Below are experts of layer 3 (counted from 0) of a mixture-of-experts language model. Rows are named router (the router's row for the expert), down (a neuron's output weights, with its number) and show model dimensions 0-127. Each number is 128 + 24 x the weight over its row's rms, rounded and kept within 0 to 255.
Before each expert's rows: "comes before" lists some tokens at least twice as common just after its tokens as in all text. This comes from a sample of Wikipedia text that the model never trained on. Tokens count by the router's weight.

# expert 23
comes before: "0", "9", "3", "=", "7", "4"
router [ 66 156 128 102 129 130 119 157 110 132 135 178  92 125 109  80 108 106 104 128 107 113 118 161  97 105 146 113 149 128 152  98 110 110 142  96 110 138 127 128 148 123 118 135 149 154 108 144  99 147 115 122 168 147 137 106 143  74 105 122 146 154 146 140 148 187 140 139 109 132 153 144 124 133 122 116 150 115 159 172 121 106 134 100 134 104 122 165  82 100 180 138 123 159 142 143  98 139 102  88 104 135 116 133 100 129 152 116 112 138  98 128  79  86 159 137 113 107 139 146 141 167  62 130 134 114 139 146]
down6 [131 148  86 106 111 140 154 137  98 111  81 124 111 144 142 122  84 129 103 115 118 149 125 105 116 113  96 128 150 110 124 125  83 125  94 150 113 122 137 179  79 156 136 124 119 127 125 108  97  91 157 148 116 177 103 150 143 144 116 109 169 159 158 132 105 131 142 139 132 174 131 134 153 141 144 106 121 127 150 116 130 116 117 138  95 142  73 165 135 123 106 115 144 190 125 138 109 156 122 128  73  77 103 141  99 168 143 122 112 149 123 153 187 130 116 100 158 140 136 109 180 128 139 115 151 132 131 129]
down7 [116 161 186  98  98 131 120 101 104 152 130 132 100 144 141 120 139 173 104 158 106 139 167 144  82 147 145 166 131 178  97 105 134 163  86 108 110 118 101 163 124 104  94 136 124 107 112 114 144 127 148 124 150 105 120 128  92 119 164 145 123 140 159  90 152 179 136 148 135 138 168  72  98 139 115 134 141 126 115 114 131 133 149 115 109 128 129 127 131 174 133 103 115 119 122 128 143 103 127 115 122  96 144 133 125 137 117 139 135 117  99 121 110  98 172  80 120  84 156  87 124 114  81 129  99  85 116  97]
down8 [116 110 108 113 149 121  98 139 135 148 138 143 160 142 111  90 119 159 146 111 176 142  79 135 102 100 109 141 108 143  97 120  97 121 159 137 119 156 118 135 134 100  86 163  87 109 130 123 152 112 128 128 123 168 132 124 128 128 109 144 126 137 135 190 146 160 147 107 159  95 130 140 116 129 153 136 142 129  89 102 124  98 159 108 128 150 135 140 149  85 141 143 106 127 115  81 113 156 161 135  87 145  80 122 151 105 100  94 112 100 168 160  99 158 132 147  90 153 137 120 106 137 200 145 153 133  99 113]
down9 [100  99 140 132 119 119  70 108  76 105 127  91 120 125 149 130 112 114  88 124 146 142 100 142 138 100 112 150 115 107 139  77 125 149 116 144 121 109 151 139 151 146 106 149 181 154  95 130 142 120 142 102  88 132 151 129 131 165 156 131 162 157 136 152 147  76 150 132 110 108 121 146 118 121 139 115 110 127 161 106 164 162 135 136  85 101 143 168 169 143  97 105 109 156 126 134 137 143 116 135  97 190 138 102 107 118 166 122 141 121 145 124  92 155 121 106 130 136 135 127  94 123  86 111 165 125 134  70]
down10 [157  99 113 137 121 153 133 100  82 102 122 147  55  90  79 133 111  95 132 154 131 113  99 120  79 101 140 143 140 138 132 107 145 151 189 107 121 130  88 131 111 139 120 160 145 145 136 148 101 122 147 115 154  96 137 101 128 125 125 147 127 136 102 113 126  83 138 120 122 113 157 152 146 149 160 136 156 135 114 104 156 130 131 117 101 122 143 157 142 102 125 119 117 128  86 114 134 112 114 156 173 144 119 108 134 132 102 114 100 188 126 122 158 109  75 160 162 165 135  78 147 116  93 101 135 118 113 104]
down11 [100 119 156 133  93 115 114 139 133 145 168 119 162 105 130 163  93 176 140 121 150 111 129 158 112 112 105 115 152 119 133 106 195 111 125 120 122 139 165  79 114 120 148 138 126 119 106 149 175 118 105 125  77 127 124 152 135 122 177 103 119 127 137 116 160 135 156 109 135 138 146 120 122 130 118 125  81  96 106 127 109 166 135  94 130 154 149 105 121 106 152  68 164  82 136 148 119  96 134 117 155 104 161 132 118 137 102 145 141 110 125  82 169 112 121 137 109  95 148 144 164 149 191 124 116 125 114 115]
down12 [129  84 142 132 162 152 135 133  89 140 114 138  71 139  76 131 118 129 147 130 119 113 112 116 128 101  93 161 146 142 165 154 143 123 133 162 168 117 139 138 139  87 129 110 123 133  85  94 139 112 160  96 125 121  97 122 116 123 173 135 136 128  97  77 109 138 148 137 148 103 143 147 107 120 134 116 113  93 129 133 125 132 194 113  91 139  94 162 167 100 122 138 126 113 105 130 128  93  95 121 123 114 129 172 145 114  83 164 137 155 160 120 143 110 169 114 139 148 166 108 128 116 159 170 157 163 137  98]
down13 [136 121 125 135 155 125 105  86 118 137 156 103 112 128 114 105 123 108  93 154 148 126 101 127 127 111 101 148 186  66 133 149 144 113  87 109 141 155 172 141 137  94 144 125  93 132 123 135 128  91 112 119 153 129 163 117 141 112 177 128 156  97 119 109 124 119 148 126 143 100  93 134 100 116 137 132  83 156 119 100  87 131 134 147 116 116 143 181 134 147 138 128 138  81 112 131 119 149 130  96 140 161 182 136 153 106 131 177 115 115 105 107 124 108 136  91 118 136 152  89 115  76 144  78 159 153 111 128]
down14 [ 76 156 134 108 143  96 176 114  99 119 142 129 107 161 120  98 103 124 143 130 122 102 129 116  92 139 109 176 108 123 144 133 154 134  90 123  98 140 109  95 129 102 107 134 130 155  66 105 179 135 122 136  96 130 131 127 125 115 136 137 161 119 109 104 152 128 163 112 154  63 108 136 135 111 100 161 141 131 117 131 149 173 126 105 112 123 115 166 132 111 168 100 152 134 144 163 137 110 161 142 136 178 126  97 122 136 150 134 160 151 154  97 129 162 141 125 125 123 115 144 100 115 141 152 166  89 108  71]
down15 [ 98 143 121 122 104 131 125 124 136 126 126 113 122 160 102 139 177 130 128  82 105 159  78 121 103 155 160 124  81 125 119  90 158 179 152 105 126 169 152 167 151 120 123 139 131 108 157 126  87  93 124 121 131 123 136 155 159 132 112 138 122  73 141  98 128 152 134 110  89 106  94 134 128 137 142 111 148 108 115 120 170  89 135 119 155 111 147 124 131 108 149 146 134 190 115  93 112 161 101 101 140 122  83 104 167 125 127 130 101  94 166 114 120 157 136 126 115 140 120 117  89 150 104 108 108 118 117 177]
down16 [147 142 102 108 139 145 166  94 130 139 143 130 102 159  65 160  95 156 130 178 132  99  86  84 156  78 138 147 124 109 148 139 124 107 131 144 152 121 122  92 133 109 105 132 172 123  92 106 170 127 111 128 105  97  83 125 156  89 133  88 100 138 114 120  94 158 108 138 136 129 126 132 140 178 110 144 111  92 122 112  99 141 131 173 132 138 101 109 167 113 114 135 121 128 131 112 153 185 128 131 121 109 102 116 115 123 134 104 157 164 143 128 139 126 135 151 130 102 167 172 129 125 146 172 145 149 134 126]
down17 [178  96 122 114 137 132  92 114 126 136 127 125 123 108 166 137 104 145 129  74 140 170 146 125 125 139 128 175 123 128 108 122 146 130 132 129 136  68 126 131 148 154 126 118 119 138 169 150 136 153  83 100 141 130 105 119 122 106 129 125 116 109 178  77 210 120 121 108 127 130 130  96 127 108 116 100 122  91 132 155 150 139 137 127 147  89 122 148 130 159 153 130 155 140 140 111  77 111 129 116 130 161 149 127 114  70 113 123 158 140 149 143 135  82 151 107  99 123 123 111 137 121  81 127 102 190 107 137]
down18 [ 78 149 163 120 131 138 124 117 106 161 149 103 129 140 148 137 156 122 103  90 169 143 129 142  97 146 127 164 120 147 105 143 143 122 182 108 140 144 118 102 113 112  92 111 118 138  88 134 151 128  86 155 161  79 127 170  90  81 170 124  92 149 110 145 128 125 122 150 131 107 122 181 117  99 163 124 116 146 108 138  96 100 115  94 138 165 122 139 117  92 149 117 127 100 138 144 127 136 135 137 161  96 154 139 118 170 112 127 123 149 152 102 120 172 133 151  73 162 159 140 113  97 159 122 115 116 148 130]
down19 [124 114 139 143 106  89 159 161 146 167 104 108 100 143 108 114 158 125 173 133 125 192 178 160  92 104 191 140 133 139 164 162  90 141 143  89 150 104 135 101 121 154 116 135 159 138 136 148 132  96 121 109 105 121 134 134 153 138 125 142 141 176  78  94 157 112 124 120 132 126 126 117 128 144  90 183  93  96 106 132 144 130 120  93  92 114 156 124  90 136 138 155 142 143 144 127 155 140  83 130 118  93 149 158 107 134  96 113 109 112  99 123 145 152 129 140 140 108 156  99 131 106 134 123 117 134 136 145]
down20 [118 123 125 102 118 108 136 161 109 134 147 159  98 172 133 131 127 164 111 100 116 153 146 170 152 154 100 110 118 154 156 118 161 124 115 105  99 154 163 145 115 136 137 126 126 134 162 117 102 112 149 131 126 127 142 111 145 126 136 157 133 142 128 126 175 159 102 132 158 117 143 108 176 107 146 157 139 167 114 149 150  76 122 162 132 112 176 116  74 117 132  92 142  96 162 176 173 119 101 131 117 119 190 133 135 116 136 142 116 139 114 174 105 125 136 149 114 107  87 137 128 180 113 146 139 178 139 101]
down21 [124 144 162 114 100 115 119 102 143 125 172 125 131 126 111 120 113 138 134 145 151 104 160 119 160 177 158 148 107 127 114 129 107 137 194 119 133 103 153 117 136 142  79 121 164  93 135 121 124  79 182 137 145 179 115 111 102 129 131 134 144 125 113  97 157 129 106  99 151 120 159 174 123 156 116 120 141 105  97 109 112 123 141 166 157 147 132 115 159  91 132 148 125 114 136  88 101 136 148 122 109 141 157 132  61 122 146  91 116  76 119 100 130 108  87 111 138 150 158 118 123 145 102  89 104 122 147 111]
down22 [135 127 110 143 123 126 125 163 125 101 127 110 156 154 133 194 140 115 159 115 122 127 135 126 136 113  75 120 102 104 114  97 104  99 112 124 119 117 140 144 131 134 168 121 142 124 154 104 156 118 131 117 103  86  92 125 137 120 130 140 137 150  84 143 118  81 154 146 132 112 112 180 158 137 124 160 172 120 131 125  96 129 136 142 179 168 113 121 143 126 138 108 106 125 137 141 142 128 170 120 140  72 141 104 104  99 206 131 123 130 134 190 129 138 123  86  94 145 154 141 150 113 112 128 126  65 146 133]

# expert 36
comes before: "|", " the", " to", "ge", " a", "ing"
router [ 88 161 163 121 101 183 141 162 184 152 156 112 132 101 102 161 123 114 140 101 131 130 116 151 161 111  99 128 107 149 134 115 108 136 152 138 113 114 145 128 146 138 124  82  82  94 118 180 155  95 126 138 132 131 157 147 151 105 131 121 116 163 160 135 125 145 168 152 160 142 102 152 131 167  90 166 112 124 122 148 148 117 174 130 109 136 137 109 134 119 146 145 120 129 169 100  84 103 111 109 140 176 123 141 130 108 129 142 119 135 126 182 126  95 125  74 112 120  96 119 143 125 142 145 147  93 163 126]
down6 [100 115 162 160 118 126 127 164 112 136 154 146 137 135 126 120 136 150 141 156 174 117 100 103 122 118 127 142  99 134 141 159 132  94 122 100 169 146 120 130 108 143 132 126 113 115 134  93 153 166 150 154 111 116 141 121 104 113 126  76  97 129 155 141 134 102 105 105  69 115 102 123 138  83 117 159 127 132 109 114 124 139 105 126 123  93 124 117 155 154 163 159 119 157 150 135 118 141 133 144 169  62 168 120 102 138 176 140 149 124 134  81 125 173 142 115 181 152 151 139 103 128 161 136 117 103 173  81]
down7 [118 107 150 118 105 170 145 136 139 145 170 138 185  99 150 146 105 126 115  94 133 174 133 171  95 128 136 134 124 131  86 134 129 125 138 110 100  90 133 103 139 156 109 120 120 132 145 103 142 157 124 141 103 143 114 136 110 108 156  88 131 132  94 117 167 111 140 128 128  95  86 143  91 177 150 117 166 153 135 124 114 115 102 155 110 120 142 109 139 116  86  95 141 108 122 130  94 111 121  88  99 120 128 102 104 119 119 133 111 121 119 104 137 124 114 102  61 170 123 152 123 142 155 134 137 127 154  41]
down8 [ 93  97 121 112 115 152  98 145 169  70 131 136 139 145 148 162 154 158  93 157 108 148 135 144 106 169 165 131 149 157 125  81  98 153 119  83 152 149 126 141  85 132 121 153 176 135 113  78 132 112 123 146 153 136 132 133 107  92 134 131  88 113  84 106 179 115 123 116 125 132 142 121 145 151 130 117 130 139 166 135 147 108 106 128 153 102 155 123 141 106 144 137 173  89 122 105  90 136 120 113 154 147 128 111 128 106 124  76 124 133 132 103  95 139 127 112 148 118 148 100 152 124 119 119 150 154 145  64]
down9 [111 117 145 127 144 142 140 127 118 111 110 102 139 138 170  97  86 160 143 142 100 141 136 141 150 126 106 145 136 109 114 104 110  95 134 148 140 127 153 158 157 130 116 120 134 141  92 153 156 150  97 104 132 144 160 151 114 158  86 150 153 182 103 130 120 124 154  90 160 129 140 152 148 141 199 151 128  91 109 140 169 140  88 118 164 127 177 157 129 107 108 133 126 140 127 138  76 159 122 126 142 159 107 129 160  87 115  93 118 138 111 114  73 128 132 169 121 100 109 162 165 130 143 131 141 121  81 119]
down10 [126 164 110 101 144 135 119 139 110 114 126 114 141 160 140 125 128 100 163 143 135 130 174 116 153 180 144  86 137  93 147 135 143  97 165 188 157 157 144 139 111 105 138 141 126 118  84 133 124 166 150 134 104 136 109 151 132 175 152 136  95 133 101 134 155 149 119 173 188 123  94 167 117 109  81 126 124 126  79 156 140  92 139 124 109 165  97 151 128 140 102 116 113 134 134  71 129 147 154 108 108 126 143 115 127 138 121 141 148 105 138 135 139 166 107 147 133  84  99  90 143 146  98 121 158 122 131 129]
down11 [134 121  91 161 138 132 142 104 104 136 141 178 160 109 170 124 167 155 146 147 134 120 125 181 123 100 118 137 148 157 151  76 182 116 114 150 113 133 151 119 150 147  73 150 159 155 113 165 151 125  80 116 119 100  76 135  85 131 132  73 132 154 134 162 131 139 134 146 121 159 140 132  90  96 147 130  95 150 107 120 144 171 143 128 127 124 130 133 106  95 121  93 141 136 140 121 182  91 141 146 136 167 115 136 117 116 115 130 150 144 139 158 115 160 149 111 124 123 140 117 136 143 149 156 130  99 159 142]
down12 [112 112 112 107 152 167 104 138 129 144 163 100 125 144 123 110 147 124 173 146 156 108 138  77 157 103 155 124 125 146 107 156 104  83 137 123 138 104 153 152 125 179 146  61 140 139 131 138 120 133 154 141 109 151 129  83 156 138 157 150 153 172 108 158 142 136  96 147 114 145 144 110 147 188 135 115 167 179 120 130 140 136 116 188 152 157 121 111 158  93 144 126  97 101 145  96 143 130 112 133 139 143 140 122  96 118 154 175 105 130 142 125 151 109 143 112 145 104 108 112 130 114 112 113 147 101 153  97]
down13 [128 140 149 111  98  87 171  99 171 119 117 115 129 146 171 137 105 169  75 137  71 113  92 118 147  96 106 137 126 127 136 132 120 108 134 135 115 131 138 113 122 132 112 162 119 148 116 117 126 130 108 165 124 147 134 175 122 102  66 129 135 135 108 120 125 146 118 134 154 168 122 101 111 146 159 171 124 108 101 104 167 139 198 131 156 117 136 124 124 144 124 126  97 158 159 138  85  92 102 135 125 123 145 143 108 172 109 143 121 150 134 142 147 111 148 149 120 137 173 104 112  85 145 133 131 146 126 188]
down14 [129 135  92 150 159 139 117  91 101 112  99 133 150  88 116 117 127  95 142 151 106 132 121 113 174 111 136 109 123 136  80 166 138 119 126 158 103 111 104 166 143  72 112 179 117 112 122 113 100  98 132 125 119 124 145  69 126 150  99 141 137 132 104 131 142 150 125 138 125  83 142 169 135 115 139 109 161 133 138 141 137 142  83 128 140 138 115 102 110 143 149 165 100  91 123 119  94 131  96 132  79 124 151 123 140  68 112 110  71 113 138 113 133 104 146 141 109 120  88 124 111  97 190 147 134 128 134 110]
down15 [ 79 192 157 113 115 128  87  63  92 122 118 122 143 139 134 128 145 106 148 131 137  94 159 109  94 138 178 151 127 180  94 139 136 140 124 102  99 119 114 123 155 126 153 110  80 104 150 146 142  98 113 122  86 119  89 117 145 152 137 137 162 112  96 108 122 126 125 140 100 136 108 113 118 151 101 114 144 194 146  99 137 108 142  95 143 104 146 108 143  59 108 115 108  96 107 153 104  97 144 119 118 126 127 119 137 136 135 141 144 169 124  95 113 120 123 117 102 106 143 128 164 121 139 155 115 123 130 128]
down16 [ 89 150  91 119  78 144  69 105 157 113 116 125 103 131  83 123 156 115 154 126 111  90 168 144 128 124 121 119 104  98 147 155 134 145  75 150 106 118 121 123 110 142  86 107 137 137 117 158 133 153 134 147 127 139 110 148 135 167 115 114 107 134 141 148 127 129 112 115 138 127  99 120 100 132  87  95 160 153 146 155 138 120 114 131 137 172 125  94 116 153  95 139 108 152 130  85 116 159  84 126 142 113 112 124 153 149 167 116 190 158 147 147  87 143 137 142 145 140  98 100 118  94  84 101 136  82 130 116]
down17 [155 130 149 133 151 113 104 151 120 162 117 153 104 139 101  92  91 104 103 142 123  91 118 120 157 157 139 120 147 162 132 150 112 103 152 101 112 128 124 120 141 100 143 146 106 154 113  92 127 110 139 119 106 120 166 118 131 143 168 104 131 162 131 104 157 149 101 140 140 108 149  93 159 180 108 106 139 124  70 154 120 129 130 124 172 113 104 136  92 139 147 102 140  86 116  88  79 106 115 154 164 124 143 110 126 114  88 145 122 135 117 132 137 145 149 113 106 114 146  98  96 134 180 128 200  90 148 156]
down18 [112 125 117 116 152 138 117 100 108 175 106 127 102 166  88  99 129 145 149 119 158  52 104 160 111 123 146 115 140 126 157 113 132 103 137 163 132 137 130 113 142 156  78 120 161 137 100 130 147 101 152 136  86 126 141 126 150 116  99  80 149 115 138 132  99 113 145 151 154 133 160 143 150  98 169 134 129 103 121  68 125 124 116 135 122 122 112 129  76  99 147 141 106 127 135 156 153 149  98 128 127 122 113 112 136 106  80 141 125 176 109 175  80 138 113 132 106 155 145 136 144 160  99 159 136 110 156 157]
down19 [138 158 125 148 169 113 128 123 124 136 152 111 119 114 111 168 120 136 119 118  99 135 189 139 113 112 124 116 156 134  97 138 129 143 120 120 125 134 131 150 110 151  98 124 147 135 108 103 111 114  94 154 108 109  77 163 133 127 166  76 117 112 171 129  88 136 109 142  81 130  87 164 129 150 118 161 128 130 129 151 100 109 130 100  64  99 129  97 126  98 127 160  71 122 138 130 163 131 118 100 140 105 154 120 165  76  97 163 103 124 122 103 132 115 127 179 139 171 139 119 138 143 123 111 119 102 132 171]
down20 [145 100 132 157 148 155 119 142  63 140 162  77 157 141 135 155 126 109 170 136 121  93 139  83 106 146 131 101 122 158 127 123 122 123 133 102 116 120 141  78 119 162 154 126 122  89  99  88 136 129 115 171  98 116 125 139 142 128 119 110 153 131 136  89 131 133 128 130 110 105 116 111 153 151 139 130 121  98 115 127 184 154 136 127 159 158  99 130 108  96 107 169 110 132 130 142 135 165 142 146 101 133 140 152  97 105 133 166 106 160 118  77  93 170 134 153 146 116 146 110 128  98 187 165 127 110 111 157]
down21 [111 129 150 114 141 136 106 163 126 130 126 152 101 137 126 114 104 133 124 145 111 142 141 143 140 115 136 170  72 155 122 129 105 173 176 149  90 120 121 162  90 120 166 126 139 120 112 120 146 165 125 136 109 133 166 127  90 149 105  90 132 153 100 144  77 127 157 117 120 130 125 113 142 117 150 113 116 120 112 163 131 183 159 169 178 118  92 154 117 139 115 171  95 132 107  93  93 131  94 177 114 127 168 124 133 121 148  96 114 127  97 157  86 147 130 147 140 132 150 116 144 135 110 150 160 128 118 186]
down22 [118 118  86 155 112  96 179 193 106  96 144 120 116 128 116 117 112 121 117 153 124  97 112  85  60 132  92 101 182  92 139 138 143 156 145 114 120 148 139 166 164 107 121 147 108 103 181 145 120 124 144 144 130 104  87 123  53 128 142 145 112 111 111 146 129  83 143 135 107 131 116 136 107 157 144  90 116 124 132 169  93 116 155 106 110 112 123 153 134 134 110 128  83 128 132 148 112  84 122 110 133 139 127 132 115  95 149 137 137 115 134 131 114 101  95 119 153  98 119 139 147 130 113 112 115 165 139 145]

# expert 11
comes before: "1", "0", "2", "th", "im", " July"
router [138 156 148 149 111 142 119 117 139 155 127  96 162 143 153 147 150  90 159 119 136 133 127 117  97 121 117  65 147  67 126 192 151 134 177  97 139 116 157 122 118 155 139 128 161 159 127 112 121 147  94 122 148 128 133  77 143 138  88 147 168  85 115 110 122 123 128  86 141 157 123 152 111  88 118  71 131  80 115 132 116 125 109 107 130 109 150 138  96 133 141 103 156 147 120 110 135 111 125 132 162 131  95 119 119 132 115 160 118 142 133 155  63 120 176 139 145 123 118 143 148 157 104 111 141 140 133 139]
down6 [117 131 103 123 121 117 125 116 131 121 110 146 137 122 101 118  98 106  88  95 118  87 143 180 140 110 139 139 128 130 122 138 103 108 105 209 130 115 131 180 165 137 164  87 128 141 152 178 119 123 134 125 119 126 144 125 104 142 137 129 154  56 110 127 142 163 174 164  90 126 102 146 141 115 125  99 112 138 139 115 144 114 149 121  80 124 124 104 157 121 110 172 116 164 101 122 125  91 143 120 119 153 118 106 136  82 150 130 165 150 145 123 126 123 136  85  70 110 148 142 130 148 147 143 128 150 119 162]
down7 [135 162 132 126 160 117 154 113 132  72 161 144 157 172 133 156 122  64 131 135 163 144 112 138 118 124 115 113 181 136 117 129 116 130 115 117 142 145 142 119  98 135  98 110 127 121 110  97 118 185 104 166 152 114 109 136 100 155 130 100 155 123 123 157 107 115 167 119  97 153 162 165 128 119 140 122 180  82 134 107 149 121 150 102 151 128 135  90  93 142 137 145 162 111 127 118 107 141 123 153  85 153 122  90 124 142 116  80 122 113 122 139 124 151 105 100 119  79  84 118  98 163 112 132 110 126 133  93]
down8 [132 129 116 137 129 125 124 126 173 122  98 128 112 118 132  84 151 128 101 151 156 128 165 104  90 149 151  96 150 129  71 147 130 137 133 118  87 139 122 162 102 183 112 160  75 155 111 135 160 106 129 138  84 168 133 105 147 120 103 111 148 139  97 139 134 103  98  89 161 112 138  80 127 130 130 109 137 124 118 129 102  81 111 160 125 102 111 120 125 141 163 112  93 119  80 154 134 143 117 102 113 119 118 122 118 171 104 123 136 147 111 152  88 129 112 100 141 168  82 106 132 177 117 155 122 104 115 105]
down9 [ 93 141 131 113 109 132 161 108  98 139 150 137 138 148 110 146 150 145  82 204 160 184 142 134 127 133 129 127 199  83 126 146 153 117 104 115 134 117 153 150  74 129 120 118 115 118 135 111 137 105 104 112 140 115 133 118 166 132 125 165 123 167 130 141 128 144 158  95 110 140 123  97 138 107 164 107 158  91 111  98 128 123  89 136  96 109 121 126  84 135 100 102 141 132  98 127  90 140 147 103 142 151 138 143 103 140 136 122 110 117 118 121 145  95 100 141 149 111 154 177 111 178  99 139 144 140 146  89]
down10 [127 142 123 101 129 146 140 144 112 129 144 168 110 138 150 108 152 124 155 147 117  90 126 125 108 123 121 163 146 157  93 151  98 133 140 103 147 164 128  86  73 149 133 139 140 121 141 106 117 152 107 175 126 143 131 135 122 139 145 120 137 155 155 117 121  70  92  96 146  77 113  73 131 134 132  87 152  97 164  83 138 115  87  78 121 134  82 154 115  88 162 136 178 133 126 143 103 107 100 130 145 162 120 101 130 167 116 118  97 156  85 136 109 123 101 125 120 138 123 102 123  91 146 128 109 114 139 134]
down11 [143 173 143 135 134 133 107 137 151  77 129 135 141 104 140 133 132 128  79 122 137 105 171 117 157 150 130 152 149 160 162 126 119 153 123 109 110 154 144 136 150 156 103 199 109 129 131 103 143 120 138 131 102 147 132 159 102 138 139 111 115  97 143 113 152 124 110 153 167 114 138 116  75 138 120 135 147 124 134 111 170 104 138 126 160 140 108 136 112  94 150 159  42 124 140 159 111 146 135 163 121 134 121  68  71 126 137 126  76 133 121 152 104 138 127 145 133 111 137 127 160 146  82 157 102 122 120 137]
down12 [153 136  79 116 111 148 146 108  76 112 146 177 147 143 156  99 140  96 146 109 113 148  56 122 140 166 123 117 126 114 143 135 110 116 160 176 166  90 128  59 106 123 127 109 147 130 150 151 127 125 122 144 148 140 134 133  92 126 134 143 136  80 105  92 120 117 133 177 181 104 150 154 116 141 138 124 117 143 183 118 175 151 100 134 131 111 123 128 177 155 111 142 144 135 113 114 123 137 140 147 127 129 116 150 123 116 141 132 166 151 122 132 113 119 132 151 106 103  93 110 112 126 163 111 106 128 176 138]
down13 [152 109 129 128 133 104 120 100 111  97 134 114 113 117 136 124 130 143 111  79 119  79  96 135 103 133 113 133  74 146 120 115  77 176  94 124 126 133 150 163 172 142 150 125 143 115 108 134 136 129 151 138 143 133 147 123 110 136 139 172 118 109  84 118 150 145 127 185 122 170  86 119 109 163 143 113  89 140 121 150 159 130 155 164 133 153 139 106 156 109 115 133 113 161 133 125 172 112 146 117 156 119 109 153 132 104 127 136 174 151 164 112  70 159 144  67 126 146 146  96 118 123 148 173 125 145 118 127]
down14 [144 150 137  95 111  84 104 123 109 123 105 128 103 128 182  95 123 124 130  97 123 147 120 174 135  98 113 131  99 139 164 139 141 182 135 101 141 156  63 124 151 122 158  96  96 116 135 108 147 128 133 134  82 101 147 157 123 127 130 152 102 109 115 166 179 113 101 133  92 121 136  81 153 117  84  93 148  97  86 141 140 104 155 110 132 159 133 145 147 129 150 139 112 140 136 120 105 122 153  93 164 150 110 127 165 128 133 142 159 116 140 102 128 118 118 140  98 142 138 154 134  97 107  65 138 116 108 140]
down15 [113 144 145 128 126 122 181  87 120 114 136 131 121 103 134 140  95  99 188 137 127 117 120 163 157 141 114 101 111 139 115 138 101  70 122 156 138 113 108  85 107 132 134 190 102 139 100  49 123 157 102 178 131 134 130 128 123 135  85 113 114 151 116 150 102 145  87 110 113  75 147  91 111 124 127 139 147 100 125  92  97 128 147 151 118 134 125 154 117 139 111  97 111  95 151 130 123 186 106 126 110 149 136  94 107  94 127 145 109 141  99 118 131 101 121 127  87 114 133 112 104 128 111 125 130 132 138 131]
down16 [127 138 125 151 108 152 166 144 131 160  86 137 116 103 149 111 148  70 124 138 124 128 137 169  94 115 116 112  96  89 185 116 143 130 149 134 150 163 110 136 145 140 151 139  85 144 159 128 117  93 144 122  88 104  91 134 113 117 135 128 157  98 121  90 195 106 119 120 151 139 101 102  99 115 138  97 131 125  83 125 129 113 126 166 138 157 114 120 148 143 146 165 161 184 134 109 124 180 106 141 122  98 134 165 128 129 151 108 162  89 108 120  94  97 110 145 113 118 142 122 141 138 125 103 121 115 124 170]
down17 [146 130 134  94 129  91 109 171 113 114 147 106 131 102 138  74 148 146 103 117 100 135 121 135 148 130 105 164 125 175 127 145  99 155 106 169 119 159 112 159  99 104 169 142 141 114 149 163 131 171 140 152 140 156 131 117 129 147 126 125 142  86 112 155 159 132 141 135  77  97 132 124 127 101 111 173 161 100 126 168  82 103 171 102 130 160 133 136 116 129 130 159  86 158 110 102 168  93 126 152 145 110 114 120 159 178 147 109 122 146 105 115 106 128 133 109 134 142 129 117 143 123 136  93  76 114 108 126]
down18 [126  89 128 112 133 130 113 112 130 152 115 127 130 130 111 147 167 143 130 123 157 122 125 121 112 128 193 162 152 111 161 172 136 129 124 113 101 143  87 124 133 137 112 123 143 145 166  97 111 133  92 169  99 140 111 129 115 165 145 129 145 139 137 169 106 113 105 103 134 124  98 114  92  74  78 135 144 148 145 137 167 121 120 148 125 133 186 138 167  93 151  66 139 111 144 113 173 158 133  97 134 158 178 116 121 106 168 128 131 160  95 122 134 101 107 133 171 114 167  95 122 122 111 131 151 122 116 129]
down19 [120 101 132 159 140  98 154 180 159 131 144 120 121 154 137  77 143 121 141 104 153  92 125 143 115 165 104 154  93 129 149 151  88 120 119 102  95 154 138 195 133 117 120  97 125 155 121 158 103 183 114 120 100  99 131  61 162  70 117 139 116 133 116 114 132 134 132 119 111 138 173  68 120 126 168 149 124 107 140 122 120 116 120 130 154  90 156  93 149 139 132 133 160 155 163 131 144 148  99 100 155 102 143 147 136 127 110 127 134 108 128 140  98 150 118 155 120 120 116 100  87 132 123 123 151 135 119 119]
down20 [107  95 148 164 157  89 113 154 139 149 140 125  97 150 118 138 126 135 118 147  93  93 125 190 171 193  98 158 114 149 129 150 105 128 119 115 144 114 141 152 104 132 148 138 138 105 123  88  95 142 132 121 161 122  80 140 120 128 150  98 141 105 126  90  85 166 100 149 148  88  99 117 191 112 103 157 104 138 147 125 121  74 159 117 121 138 128 123 143  84 114 116 157 123 118 118 144 119 131 142  96 162 121 117 112 126 106 145 101 127 123 110  99 139 152 180 132 126 110 103 155 135 165 137 123 149 126 144]
down21 [103 138 161  97 138 169 123 142 144 130 140  81 122 138  80 131 123 113 115 164 147 143 122 134  78 124 157  87 123 156 131 119 127  91  77 179  86 175 136 146 178  94 120 129 117 138 148 112 138 132 129 124 134 110 144 170 148 161 137 130  66 127 158 141 105 158  88 132 140 118 125 130 165 120 123 109 133 126 149 134  97  86 169 147 153 148 122 143 156 109 123 119 150 124 131 133 138 127 184 126 130 170 151 122 145 110 118 123 112 154 162  87 108 158 122 130 152 124 148 112 150 131 141 113 140 168  95 163]
down22 [106 153 114 137 126 169 129 108  81 132 110 129 140  99 132 111 115 100 163 121 106 137 107 128 175 139 130 156  87 155 131 142 135 140 173 137 153 172 116 172 120  92 116 128 153  87 180 172 137 136 127  95 136 138 118 142 120 109 137 174  98 110  79 112 114 151 152 127 144 159 162 138 125 150 105 125 131 127 140 156 135 128 122  97 129 141 145 123 150 151 110 143 110 136 150 132 157 110  97 133 133  89 179 113 187  88 196 110 151 106 137 147 105 111 120 127 112 136 151 113 125 168 151 110 146  96 145 134]